Experts of a small language model.
Experts: 128 experts in each of 10 layers, 4 picks a token, a sigmoid router, a shared expert of 64 neurons.
Training: 907M tokens, 2961 steps.
Below are experts of layer 4 (counted from 0) of a mixture-of-experts language model. Rows are named gate (a neuron's input weights, with its number), up (a neuron's input weights, with its number) and show model dimensions 64-127. Each number is 50 + 12 x the weight over its row's rms, rounded and kept within 0 to 99.
Before each expert's rows: a language model's description of what the expert responds to. This comes from a sample of Wikipedia text that the model never trained on.

# expert 10
It responds to: Commas in running prose after a noun or name, before and, which, who or but, e.g. "Church, serving", "Bonn, North".
gate0:58 46 59 66 61 43 64 62 46 65 46 63 55 55 48 29 54 68 38 47 57 36 37 56 56 38 50 49 33 64 46 53 64 35 56 49 55 56 27 51 31 63 52 32 52 77 66 43 53 40 43 48 56 58 56 49 71 64 53 60 43 59 55 33
up0:43 50 22 49 67 69 44 36 50 27 61 57 38 52 53 66 51 30 45 54 63 79 52 68 40 67 45 46 54 76 52 41 59 57 51 52 42 32 56 35 72 56 52 66 48 56 62 52 62 40 39 53 55 37 25 53 55 52 53 44 49 36 45 53
gate1:68 54 30 79 31 44 63 45 48 35 44 38 65 29 56 26 47 46 45 69 62 66 48 50 59 48 40 53 41 52 34 45 45 45 47 49 49 39 52 65 56 48 57 42 70 55 42 57 48 33 68 42 56 55 31 42 51 47 63 52 52 57 56 30
up1:46 64 28 68 39 35 49 53 51 35 87 44 55 56 26 66 53 48 35 64 57 52 46 63 32 40 56 49 34 57 65 50 52 55 58 42 47 45 38 61 42 46 59 59 57 43 49 31 49 50 53 32 60 48 35 35 60 61 56 48 44 50 50 38
gate2:53 42 61 52 50 31 41 70 20 51 47 53 38 41 35 39 34 44 56 52 41 49 52 42 43 59 39 64 36 38 47 53 56 45 57 46 34 52 56 29 58 39 57 49 56 44 58 48 59 66 64 59 36 78 89 62 39 48 72 67 29 54 46 42
up2:38 51 47 54 32 40 56 39 57 45 78 54 37 46 71 52 22 36 73 54 44 79 37 49 41 50 49 45 40 61 43 68 45 53 63 52 54 43 24 50 56 47 61 48 56 18 49 54 46 54 43 47 44 43 40 75 53 55 44 41 46 54 46 52
gate3:40 35 60 33 25 53 47 38 49 53 33 62 62 50 43 59 63 68 35 54 51 54 69 34 44 21 53 61 46 46 58 43 48 52 29 42 56 56 43 61 21 30 58 48 40 80 32 54 59 38 57 34 70 65 46 30 49 43 61 46 47 62 76 35
up3:57 53 45 60 51 39 45 66 52 59 58 35 60 40 47 63 45 41 66 27 40 36 30 66 39 62 33 40 38 60 56 47 52 49 54 63 46 49 48 50 52 65 64 43 48 39 43 49 37 84 50 49 35 35 60 72 54 46 58 58 50 20 31 59
gate4:57 36 56 79 54 56 72 58 67 47 36 72 58 45 53 34 45 35 52 42 42 55 51 40 39 68 46 58 54 37 39 58 51 51 49 67 37 55 69 38 27 65 42 66 54 54 61 50 67 47 62 58 45 45 36 25 38 67 57 54 37 58 52 62
up4:65 55 41 51 60 52 60 45 62 43 57 38 20 53 50 73 76 42 51 49 41 46 51 64 60 42 56 47 44 46 50 37 48 67 70 52 53 59 51 35 64 70 43 43 55 32 30 55 34 44 58 57 64 64 40 66 41 74 36 47 48 44 63 51
gate5:47 64 50 49 37 56 51 41 36 35 46 37 45 61 39 73 66 44 43 39 60 58 70 61 42 36 62 65 43 75 65 57 63 52 67 57 50 57 49 61 54 22 50 57 36 42 66 53 67 36 55 44 59 50 47 55 67 51 56 39 45 68 58 64
up5:42 60 36 45 44 33 80 55 48 68 48 37 60 39 55 56 54 46 68 41 53 59 34 43 39 38 55 54 52 51 55 45 39 77 47 41 36 39 39 45 57 36 67 56 32 71 46 45 66 45 60 71 47 43 48 34 46 44 57 52 27 58 51 50

# expert 53
It responds to: Of, with, that, on, against following nouns and verbs, plus verbs of harm or prevention such as damage, caused, destroyed, prevent.
gate0:64 47 55 48 36 79 55 43 32 59 42 47 65 53 69 61 51 53 40 44 54 71 43 51 58 58 37 62 38 45 49 56 71 46 48 36 50 57 44 37 26 45 28 55 23 30 59 59 56 39 60 61 42 49 45 53 60 62 67 49 44 38 51 56
up0:31 59 57 39 42 65 36 63 57 67 49 48 40 55 48 48 45 59 23 48 44 60 51 47 53 44 47 48 61 69 64 50 58 45 53 50 46 31 50 41 42 57 42 48 71 46 44 45 63 46 75 32 30 54 43 37 42 26 48 51 45 54 65 47
gate1:62 46 35 66 51 38 46 48 37 50 53 47 60 57 52 76 40 48 68 39 60 45 30 39 38 65 44 66 46 36 51 46 49 51 61 64 37 58 42 44 45 36 53 56 53 13 40 73 54 34 68 59 56 47 52 32 48 50 57 49 62 39 65 51
up1:52 37 56 30 55 54 74 44 50 46 52 51 50 59 61 36 46 41 56 59 34 75 78 67 49 17 50 66 35 69 45 57 60 38 54 38 33 51 59 40 51 48 38 71 46 56 48 52 65 53 32 28 46 55 57 71 56 38 52 46 24 45 60 44
gate2:45 47 38 53 45 50 42 47 40 46 49 58 58 64 44 52 50 55 38 49 50 45 41 47 45 60 55 42 62 38 31 46 58 62 56 72 54 57 70 33 55 44 61 48 64 53 57 55 31 50 48 42 41 44 39 50 58 75 44 51 44 45 50 54
up2:47 61 81 53 32 35 66 46 55 45 59 55 48 55 50 38 46 30 46 35 54 54 48 54 34 31 57 47 34 44 77 46 45 55 40 55 70 53 55 48 50 54 39 51 42 64 55 31 57 42 35 34 33 56 52 40 61 46 37 42 70 51 51 37
gate3:58 55 21 53 65 39 43 60 57 51 76 52 44 59 59 34 51 60 34 48 67 50 38 35 30 83 40 34 39 47 54 54 46 37 25 41 42 54 55 38 22 33 38 64 53 63 52 68 41 49 44 37 20 46 52 48 67 58 67 69 58 46 50 40
up3:47 54 65 51 36 46 65 44 19 42 65 34 58 58 61 62 40 56 55 61 53 46 44 41 52 32 46 34 55 82 59 46 46 47 51 48 29 47 54 60 67 52 53 68 37 44 69 39 51 71 26 42 53 47 25 50 71 60 32 39 56 49 50 46
gate4:54 60 43 29 53 45 72 47 42 39 58 69 38 34 23 25 40 42 70 50 83 49 48 50 45 67 45 52 66 44 19 27 47 54 47 33 58 41 60 47 49 48 42 44 62 58 52 72 61 34 49 39 43 40 51 38 63 36 41 09 25 51 59 46
up4:48 68 20 46 38 51 35 53 53 37 70 45 32 48 43 58 52 48 31 35 67 44 84 52 60 44 31 50 50 60 59 33 35 45 59 54 45 61 52 34 52 54 45 52 61 45 55 43 49 33 48 46 44 50 57 40 61 36 55 49 52 45 66 40
gate5:45 31 60 58 63 43 42 46 48 56 44 50 41 41 46 60 43 20 68 26 55 40 60 60 51 55 48 49 56 53 52 39 50 41 33 64 41 69 43 50 61 37 60 58 31 39 59 74 53 47 48 71 58 60 43 65 50 58 49 71 66 30 49 73
up5:34 59 57 54 33 64 55 33 66 55 57 43 52 36 64 38 69 69 30 47 57 49 60 50 55 40 60 50 46 70 69 57 37 50 52 38 38 45 54 54 35 61 58 36 37 42 49 41 32 62 37 33 59 43 63 42 59 66 43 36 68 76 47 42

# expert 33
It responds to: The letter d inside names and words (Hayden, outdated, Co-director) and year prefixes like 200, 201, 199 before a final digit.
gate0:34 45 37 39 37 64 53 54 27 64 41 39 50 54 61 49 52 53 71 45 56 52 42 27 52 50 37 34 43 55 50 49 64 69 56 57 73 40 68 52 36 45 56 34 56 49 40 63 45 39 38 58 47 51 46 47 72 43 47 71 47 56 30 52
up0:32 27 26 34 52 60 54 63 39 36 46 37 57 30 54 58 54 49 58 56 34 38 51 42 38 63 44 45 46 50 67 50 47 52 72 49 76 59 58 73 48 39 51 65 22 55 51 73 59 39 38 69 59 46 51 62 47 55 48 62 47 21 44 63
gate1:48 51 51 56 56 51 57 55 67 71 48 74 55 49 68 20 41 78 30 46 54 33 65 52 35 44 54 54 61 55 56 36 55 72 43 42 60 42 48 34 28 60 57 34 45 54 69 61 61 59 46 44 47 54 39 50 38 38 47 33 50 45 37 54
up1:45 50 56 51 74 62 48 73 54 50 42 48 38 55 75 57 57 38 59 45 25 59 58 64 57 68 39 43 47 48 60 58 41 54 40 62 23 55 68 60 72 57 77 60 66 25 40 49 35 23 62 54 51 60 40 50 63 67 38 53 69 47 49 53
gate2:47 49 54 69 51 47 45 22 60 63 47 23 64 55 44 54 46 57 58 49 70 40 56 47 68 54 51 34 51 56 43 49 45 45 49 47 45 42 49 44 29 65 48 38 55 44 64 48 60 68 72 53 55 66 50 57 49 45 60 51 51 65 44 66
up2:49 32 36 66 72 58 63 36 65 56 79 36 60 59 39 54 59 58 56 50 63 48 42 53 69 59 38 60 44 42 32 61 47 57 48 52 43 56 71 44 43 61 53 44 54 53 80 36 80 72 73 49 43 57 47 53 41 37 65 52 42 53 36 39
gate3:49 71 29 40 75 54 43 68 57 41 70 49 47 75 42 45 49 44 43 47 64 36 30 40 64 63 47 54 55 38 54 58 61 77 17 39 39 62 48 74 57 41 43 59 60 67 62 40 27 44 28 50 31 43 44 69 80 54 61 28 67 48 51 58
up3:41 39 37 63 45 32 43 62 55 48 45 23 85 50 31 63 50 37 50 41 31 47 45 54 46 59 57 59 49 35 61 56 43 54 81 52 41 47 57 56 48 49 49 78 33 38 51 34 47 49 72 51 56 41 60 42 41 52 45 66 69 12 56 40
gate4:58 60 68 31 77 67 53 69 46 53 46 73 55 62 39 45 43 59 60 47 71 55 59 69 57 52 43 28 54 45 48 43 64 37 57 40 41 60 51 31 52 55 25 45 61 52 43 48 67 57 61 40 56 44 37 54 61 53 65 63 33 34 47 53
up4:65 44 42 47 48 38 44 47 61 38 24 38 75 56 33 54 41 36 55 61 52 68 60 55 34 64 55 61 32 66 47 46 52 51 58 40 58 48 48 36 52 40 62 44 35 64 59 46 36 64 48 52 29 48 37 58 76 38 51 31 21 42 60 50
gate5:54 59 62 46 40 69 60 42 40 53 43 60 49 39 48 53 44 53 58 70 56 50 66 66 22 46 63 47 66 51 35 49 60 29 55 60 41 46 49 44 62 51 59 57 57 54 69 54 58 56 61 75 53 60 24 50 34 39 41 56 48 59 53 52
up5:56 59 60 54 51 63 26 55 65 65 35 13 34 53 80 48 64 26 37 37 28 49 59 45 61 38 42 49 35 38 52 64 42 47 64 53 38 50 63 48 53 55 60 44 47 41 48 30 42 53 49 51 39 49 71 42 67 61 70 63 48 26 52 38

# expert 28
It responds to: Mostly "of" after nouns like member, part, system, College or Code, plus for, to, with, between and among, e.g. "member of", "Code of".
gate0:61 47 49 61 55 49 64 32 64 53 45 30 41 46 68 49 44 30 46 44 70 75 54 49 48 58 50 56 53 39 28 40 62 57 37 44 75 49 58 59 26 47 44 45 42 51 45 53 72 65 57 49 25 71 37 52 73 49 69 62 48 42 40 61
up0:46 58 61 63 50 50 68 66 44 47 75 46 62 42 59 42 44 38 47 48 36 58 20 37 37 49 26 55 51 44 74 38 42 46 31 54 35 51 28 53 48 27 51 68 46 38 62 40 35 57 49 61 44 56 56 50 30 53 49 58 44 38 35 56
gate1:20 64 58 51 41 43 39 44 54 51 66 68 20 52 47 66 50 38 35 47 54 51 51 46 41 45 36 56 41 65 73 53 52 37 56 48 72 57 42 62 49 47 56 55 14 52 63 59 69 37 59 36 44 54 52 51 70 68 53 43 55 58 43 40
up1:49 35 64 52 84 49 51 64 55 48 37 56 48 50 54 50 54 55 61 53 61 50 41 25 58 47 33 45 44 35 63 41 46 63 34 52 44 62 62 45 42 56 52 35 58 37 66 48 50 47 36 69 69 55 43 45 58 56 70 80 30 76 40 32
gate2:41 46 32 52 37 50 54 74 61 62 28 67 44 47 44 51 48 38 45 48 60 51 36 70 31 51 13 37 42 49 81 60 47 34 46 45 45 58 57 52 40 48 48 42 44 63 50 49 43 56 45 67 30 48 56 45 60 36 47 65 42 47 33 36
up2:77 42 66 39 31 52 74 48 73 41 33 60 31 56 52 34 28 39 62 60 47 57 25 66 32 37 38 62 39 56 43 55 38 52 46 27 62 46 37 56 72 54 52 48 39 42 45 38 42 65 52 54 20 47 58 51 53 40 54 31 43 69 45 52
gate3:35 57 48 47 48 60 60 60 83 55 52 58 54 42 54 64 39 48 61 53 52 74 59 53 45 65 51 46 40 59 37 53 59 72 56 48 55 49 46 48 69 72 81 68 68 68 39 56 45 48 47 37 23 28 61 46 52 51 64 42 46 45 48 38
up3:11 46 33 62 41 39 40 46 36 60 39 67 38 64 44 24 58 39 37 51 39 43 29 44 57 26 62 62 57 68 70 44 61 58 54 44 43 58 46 51 56 49 37 50 09 77 43 54 38 47 34 55 66 64 49 26 54 68 34 72 36 55 43 38
gate4:50 46 63 45 36 53 36 53 49 63 53 42 66 55 53 40 51 41 64 43 67 38 63 78 55 84 66 34 56 37 63 45 52 50 39 44 58 52 65 35 60 44 49 19 65 53 60 50 56 57 49 57 52 53 46 52 59 68 61 47 55 40 29 35
up4:52 52 39 54 59 70 66 59 51 32 32 47 58 62 60 45 30 68 41 60 47 60 68 64 21 38 42 66 51 64 79 57 51 43 44 45 58 56 55 42 67 38 50 39 53 49 43 45 37 29 36 43 39 31 63 59 37 41 59 59 54 38 49 46
gate5:59 47 57 30 32 54 65 43 37 49 55 38 44 49 39 64 44 27 38 49 54 50 46 76 37 28 32 46 52 56 50 44 52 72 38 52 60 46 65 52 45 51 65 62 44 16 50 51 40 66 58 50 58 68 52 57 49 54 59 47 50 51 30 56
up5:40 33 58 59 66 51 74 54 57 57 61 59 58 51 67 48 64 45 29 41 55 57 40 57 61 46 39 35 32 45 55 60 58 76 69 27 44 64 54 46 45 59 54 45 52 65 56 30 28 51 34 57 51 56 60 44 43 49 29 48 53 50 67 49

# expert 7
It responds to: Words in sports career and season prose, mostly verbs of winning and the articles after them, such as won, winning, finished, the.
gate0:49 52 50 76 51 40 62 50 51 57 64 58 58 50 27 67 51 16 36 45 49 37 31 43 68 33 26 46 55 26 62 58 66 53 57 64 47 51 60 58 41 54 40 46 51 49 43 47 62 42 42 48 62 49 48 39 58 57 33 49 49 50 38 51
up0:48 59 48 33 50 62 57 40 50 33 32 33 37 45 74 48 53 48 37 58 42 64 45 50 45 52 47 49 51 52 52 48 50 50 30 41 54 50 42 47 61 34 66 41 43 51 62 48 60 46 41 43 37 33 72 51 40 46 49 74 45 56 53 57
gate1:54 58 47 40 30 72 51 59 63 58 51 36 54 58 21 71 36 65 61 77 51 50 50 35 51 51 50 21 45 68 36 37 44 39 49 58 50 44 30 45 36 42 53 55 44 33 39 37 50 65 53 61 40 30 52 45 70 38 53 61 51 51 44 60
up1:60 56 30 54 31 35 48 70 43 64 54 64 54 44 65 50 37 53 46 56 53 60 24 62 35 54 74 55 47 42 53 67 39 49 41 24 77 42 36 37 56 25 72 65 41 51 52 48 35 77 74 53 27 36 39 67 50 48 52 53 21 28 58 49
gate2:69 51 48 29 45 34 62 52 34 23 64 69 56 53 28 59 56 61 44 48 63 22 34 48 52 37 53 55 60 52 51 67 59 64 40 46 47 43 48 54 42 62 51 57 56 40 39 52 64 61 60 41 45 45 46 55 48 39 34 29 38 31 51 72
up2:55 46 41 32 42 32 41 44 47 41 64 43 67 61 67 54 45 37 70 52 40 34 51 46 58 47 47 64 60 36 26 33 46 40 45 54 58 56 72 53 63 41 48 34 85 32 17 43 64 39 48 45 49 40 41 33 57 62 47 44 58 60 62 61
gate3:34 54 63 46 68 29 56 60 34 33 62 60 54 46 61 24 69 44 52 32 34 64 65 45 32 57 61 61 54 64 50 66 50 65 51 44 61 66 51 41 35 23 26 51 42 59 38 52 51 58 40 44 47 64 23 51 41 64 54 49 42 31 64 33
up3:67 41 72 51 42 47 52 44 67 63 34 33 69 67 37 72 49 31 42 51 81 24 41 60 50 62 57 52 38 49 39 42 59 56 43 57 47 39 50 56 50 53 56 47 54 39 57 41 52 53 61 52 55 47 63 55 50 43 43 44 45 59 29 54
gate4:58 42 57 42 56 43 63 30 36 68 43 47 45 75 48 41 48 48 61 50 71 49 43 57 48 54 59 41 43 46 24 48 52 55 57 48 35 30 39 38 65 48 61 56 73 49 50 38 48 35 74 28 42 40 37 51 57 57 61 38 46 63 56 43
up4:62 35 56 53 58 63 83 63 48 39 59 58 52 16 60 44 57 59 55 54 48 44 54 54 42 74 60 49 58 38 57 51 39 60 62 58 64 58 69 64 43 28 47 47 54 48 66 43 30 56 64 72 64 50 54 70 49 70 33 47 56 47 54 46
gate5:40 32 54 46 43 59 58 62 55 47 27 61 67 53 34 46 69 60 56 45 48 32 59 73 63 63 45 66 46 47 37 52 52 75 53 34 57 37 41 53 42 42 49 61 33 48 45 48 48 45 63 63 28 45 40 45 47 69 53 53 18 38 43 67
up5:40 49 39 68 48 49 67 66 51 46 44 31 46 55 50 70 50 49 61 52 41 50 48 56 53 56 57 43 59 36 36 38 61 71 60 25 35 51 38 38 32 52 79 45 71 26 66 59 56 41 51 71 47 45 55 47 43 37 58 54 51 45 52 63

# expert 0
It responds to: Articles and possessive determiners opening a noun phrase, mostly after prepositions, such as the, its, their, his, whose.
gate0:33 58 44 59 47 59 38 56 39 46 49 45 55 46 41 60 62 47 79 56 57 49 14 58 65 56 53 61 30 45 54 56 58 38 52 48 53 56 45 56 20 54 33 43 24 45 61 36 32 66 43 41 64 37 58 56 60 47 58 34 41 49 52 39
up0:63 51 21 50 55 60 39 39 55 37 49 40 37 66 57 67 25 49 52 58 44 49 51 59 61 70 59 31 66 53 55 69 41 21 57 43 48 78 45 38 46 45 54 50 63 31 47 37 53 42 66 49 48 23 66 62 42 66 44 63 76 64 41 56
gate1:34 63 50 63 58 52 53 41 40 42 46 19 46 46 54 56 43 32 64 36 35 52 50 27 51 52 63 56 55 58 44 63 55 52 49 44 42 54 47 61 27 79 56 61 32 60 66 74 40 43 61 65 22 36 49 74 46 62 47 37 64 51 51 64
up1:44 44 46 50 70 45 56 35 75 43 44 47 59 42 44 48 36 74 74 41 54 41 38 43 72 57 56 68 40 52 64 42 66 37 45 43 22 42 42 48 51 52 47 67 57 78 56 47 75 45 60 54 49 64 52 41 36 59 60 30 31 41 68 24
gate2:32 70 36 39 55 51 57 47 50 80 54 36 46 62 48 24 49 27 39 39 49 47 67 56 53 61 39 65 55 55 50 54 59 60 37 45 53 60 55 41 48 59 48 59 50 59 60 32 32 61 35 50 43 62 50 50 58 42 36 62 42 48 36 50
up2:56 57 61 64 67 50 41 32 69 13 49 55 41 41 56 38 43 41 44 35 62 49 66 63 42 43 42 39 54 53 39 64 56 40 54 53 71 39 67 44 50 53 37 72 79 38 58 50 56 62 40 37 64 28 56 48 44 86 44 58 44 58 55 38
gate3:48 56 69 47 62 44 52 37 58 48 68 62 45 49 74 28 15 44 53 52 62 50 47 41 37 64 51 55 57 67 61 34 53 64 50 50 68 53 56 44 60 49 54 63 78 35 39 61 54 41 63 35 46 12 53 34 48 50 76 54 64 46 47 28
up3:44 52 43 52 46 47 69 13 39 58 42 41 61 55 45 67 57 58 70 56 57 49 48 67 47 48 62 68 43 50 58 44 45 66 67 39 60 45 59 59 55 49 57 46 44 53 49 55 61 59 46 53 78 63 51 43 60 45 63 63 54 43 50 41
gate4:48 58 47 46 38 61 61 40 42 60 73 28 47 61 46 54 62 52 42 65 51 48 55 28 52 41 53 43 53 50 32 48 56 46 72 49 43 60 63 41 16 47 54 27 34 62 36 44 25 48 46 56 52 72 44 60 53 39 59 59 34 48 55 65
up4:41 61 71 48 60 70 36 65 44 56 58 33 51 59 64 49 42 60 55 46 45 64 69 54 38 39 59 34 51 64 60 60 37 36 32 33 70 41 58 47 57 44 50 71 42 37 60 48 59 68 40 46 53 60 51 25 47 38 56 45 57 40 44 20
gate5:74 61 70 75 50 28 62 51 70 42 44 43 45 80 33 51 47 53 40 42 48 36 52 37 53 49 65 69 67 66 29 52 51 55 62 49 61 63 54 55 54 48 41 53 69 46 51 45 67 52 65 48 40 55 27 40 57 69 39 70 56 74 55 73
up5:60 58 37 68 29 26 74 55 33 56 46 44 55 48 57 54 37 40 56 43 51 57 19 44 47 47 76 48 46 64 41 52 60 54 55 50 38 47 51 73 73 25 45 62 55 41 46 49 53 55 43 55 57 50 29 75 64 54 46 60 70 54 45 52

# expert 45
It responds to: Bare space tokens, mostly in tables before numbers or empty cells (election results, stats), plus $, £, %, Votes, incumbent.
gate0:65 74 55 37 60 57 49 62 48 41 60 51 55 56 33 33 58 43 56 65 58 62 24 58 30 29 78 34 65 65 37 45 51 40 64 45 41 57 44 39 31 51 62 53 43 32 53 58 47 55 42 47 36 51 64 51 64 39 63 31 59 43 49 38
up0:80 68 81 31 65 62 42 56 32 39 49 38 44 49 56 49 45 50 51 52 69 59 50 64 29 56 61 43 57 58 26 47 46 60 66 55 50 57 42 54 39 48 68 61 48 52 52 43 52 54 47 54 31 80 28 45 75 63 45 36 53 48 45 33
gate1:59 34 46 33 34 62 33 53 46 44 44 37 46 42 63 42 69 46 73 62 26 76 38 55 20 59 34 53 66 28 39 39 52 63 61 71 41 45 63 46 41 51 59 59 66 27 56 52 51 53 46 58 51 51 49 34 60 67 58 52 63 50 62 49
up1:47 41 29 65 43 56 65 63 47 67 50 27 55 60 52 46 43 50 27 40 52 39 70 53 63 65 52 55 30 56 46 64 59 65 33 54 52 31 65 57 63 51 53 59 64 38 67 44 43 66 55 64 43 42 51 53 61 36 71 59 49 44 33 47
gate2:55 58 38 55 39 29 21 34 51 42 55 47 41 57 40 60 27 66 58 54 70 54 82 40 35 56 56 55 62 63 31 58 58 49 25 30 61 69 55 25 45 45 61 53 48 39 54 48 48 39 47 66 45 58 40 38 58 59 50 46 38 47 49 57
up2:33 46 34 66 47 53 20 24 56 43 62 37 57 43 74 15 30 67 22 55 60 46 69 42 45 66 37 44 61 60 15 51 49 44 44 75 45 66 54 47 46 30 56 56 45 45 55 61 56 56 55 51 43 38 49 27 64 66 55 46 46 37 31 37
gate3:59 60 72 42 57 47 30 21 48 46 56 40 50 32 53 52 39 59 49 46 69 42 72 53 34 58 64 51 41 47 47 53 43 31 42 57 59 45 61 56 61 64 36 37 34 79 62 48 59 54 41 45 64 35 48 31 64 72 45 55 53 43 39 24
up3:53 60 54 51 45 33 17 61 61 49 63 52 58 48 42 60 35 51 49 50 65 41 60 23 42 45 54 61 68 63 29 50 52 55 45 49 38 54 65 65 47 70 44 48 44 76 53 46 68 38 47 53 43 48 14 44 53 58 47 40 49 68 40 51
gate4:47 45 61 55 62 63 44 56 37 52 44 46 43 42 52 47 41 59 44 56 62 66 44 54 37 64 50 47 63 57 29 34 61 50 56 62 45 59 61 67 53 38 59 48 38 48 54 46 61 47 61 47 60 57 56 48 08 68 70 19 58 52 74 37
up4:48 51 36 59 41 43 36 46 67 41 56 40 48 45 50 50 44 59 60 52 51 48 43 46 57 47 36 50 39 56 59 54 30 41 61 40 56 26 34 50 73 63 54 61 61 86 50 45 33 60 26 62 40 36 50 68 65 20 52 63 57 33 37 55
gate5:66 56 40 50 57 51 35 72 41 46 40 62 50 50 38 45 70 29 43 40 47 36 58 53 49 69 48 37 64 54 27 71 55 55 36 68 61 41 33 36 47 65 37 46 49 49 49 35 40 61 61 44 38 42 53 52 43 38 54 56 17 61 24 46
up5:44 55 52 52 39 40 26 79 55 52 52 28 46 68 46 59 44 66 58 56 40 57 58 76 45 43 60 58 29 41 41 39 48 54 51 57 56 84 51 50 49 68 38 47 48 20 54 50 43 68 40 54 50 41 53 48 60 60 46 39 47 43 43 58

# expert 34
It responds to: Commas after digits, especially thousands separators as in "25,000" and "1,000", and commas splitting set scores like "6–2, 4–6"; also ordinary prose commas.
gate0:32 59 34 80 59 19 25 40 55 64 57 67 38 58 41 51 31 39 55 54 41 46 53 58 48 33 39 53 45 48 57 47 55 63 29 45 39 60 73 54 52 53 39 74 35 60 44 51 57 35 43 46 64 40 28 48 47 49 36 71 39 47 60 62
up0:48 45 34 66 26 47 61 65 63 57 50 45 50 58 37 42 34 71 47 47 45 56 45 27 50 45 45 65 54 54 67 54 63 54 32 54 32 53 51 62 35 34 39 51 54 44 56 62 59 50 37 72 52 33 54 68 53 47 35 44 47 36 49 53
gate1:32 54 38 60 73 38 39 36 52 49 53 41 44 59 69 53 45 27 15 56 58 56 82 49 41 26 45 70 49 52 41 51 73 44 47 32 42 43 59 43 40 53 57 67 27 42 64 40 44 47 42 41 45 58 54 60 73 46 58 42 36 52 43 32
up1:50 20 65 34 31 46 51 47 48 42 46 51 52 42 44 52 53 58 51 54 44 37 50 57 65 31 49 52 23 52 25 34 47 51 66 46 33 35 64 65 55 57 43 74 35 39 53 65 40 64 42 57 45 46 46 35 49 37 39 46 42 45 67 48
gate2:64 32 66 58 40 33 28 60 41 41 27 45 49 58 55 51 76 47 29 29 60 37 79 50 54 64 63 53 35 70 70 55 57 68 36 59 68 28 39 44 63 64 37 36 68 54 70 54 54 45 48 52 59 40 42 61 47 46 35 42 64 33 44 46
up2:65 62 53 57 59 52 56 49 53 40 26 35 40 40 41 35 51 51 29 43 49 49 39 31 35 73 57 64 74 81 55 36 53 72 53 70 58 44 51 63 61 42 69 35 33 37 54 79 44 33 51 40 67 42 13 54 60 64 31 49 54 33 44 68
gate3:39 42 54 23 34 48 64 40 61 49 52 74 14 48 34 52 60 74 47 35 33 60 42 36 22 34 46 69 39 64 69 50 63 36 49 59 38 48 55 50 44 50 48 51 49 47 42 44 66 44 54 48 62 26 47 35 76 56 44 45 59 45 56 51
up3:38 45 45 45 14 35 48 50 46 56 58 62 59 39 45 60 64 43 30 56 50 52 31 35 45 62 46 53 66 53 48 32 52 50 71 53 22 46 53 59 70 51 48 63 72 50 41 60 55 47 60 67 50 32 31 56 70 57 51 40 62 45 57 68
gate4:33 62 33 47 82 52 63 37 65 10 61 44 42 51 41 25 41 20 56 58 48 59 59 41 52 58 57 43 44 42 56 37 55 43 37 57 59 49 75 64 56 41 55 43 45 64 53 47 44 32 64 55 47 29 34 50 65 60 44 62 42 51 54 41
up4:68 41 59 49 23 48 33 79 49 65 61 69 57 48 44 75 56 80 48 39 51 46 58 46 73 46 65 60 58 48 54 52 49 55 56 44 46 40 22 47 55 52 27 51 59 61 53 56 47 40 42 58 58 83 55 44 38 35 69 62 66 37 47 61
gate5:50 42 41 39 53 60 48 53 60 55 48 42 58 45 61 48 58 42 46 61 57 28 39 57 56 52 37 48 44 35 38 52 52 53 39 46 44 51 57 44 47 60 46 51 58 55 34 56 57 69 42 47 56 43 65 40 56 56 43 62 62 53 40 38
up5:43 28 24 52 37 43 46 65 58 52 45 61 38 46 56 40 50 54 69 54 54 32 34 50 68 44 46 30 59 36 45 49 49 48 57 55 53 59 35 48 32 31 41 44 42 43 49 62 54 56 60 84 33 60 39 43 38 48 61 51 50 34 54 47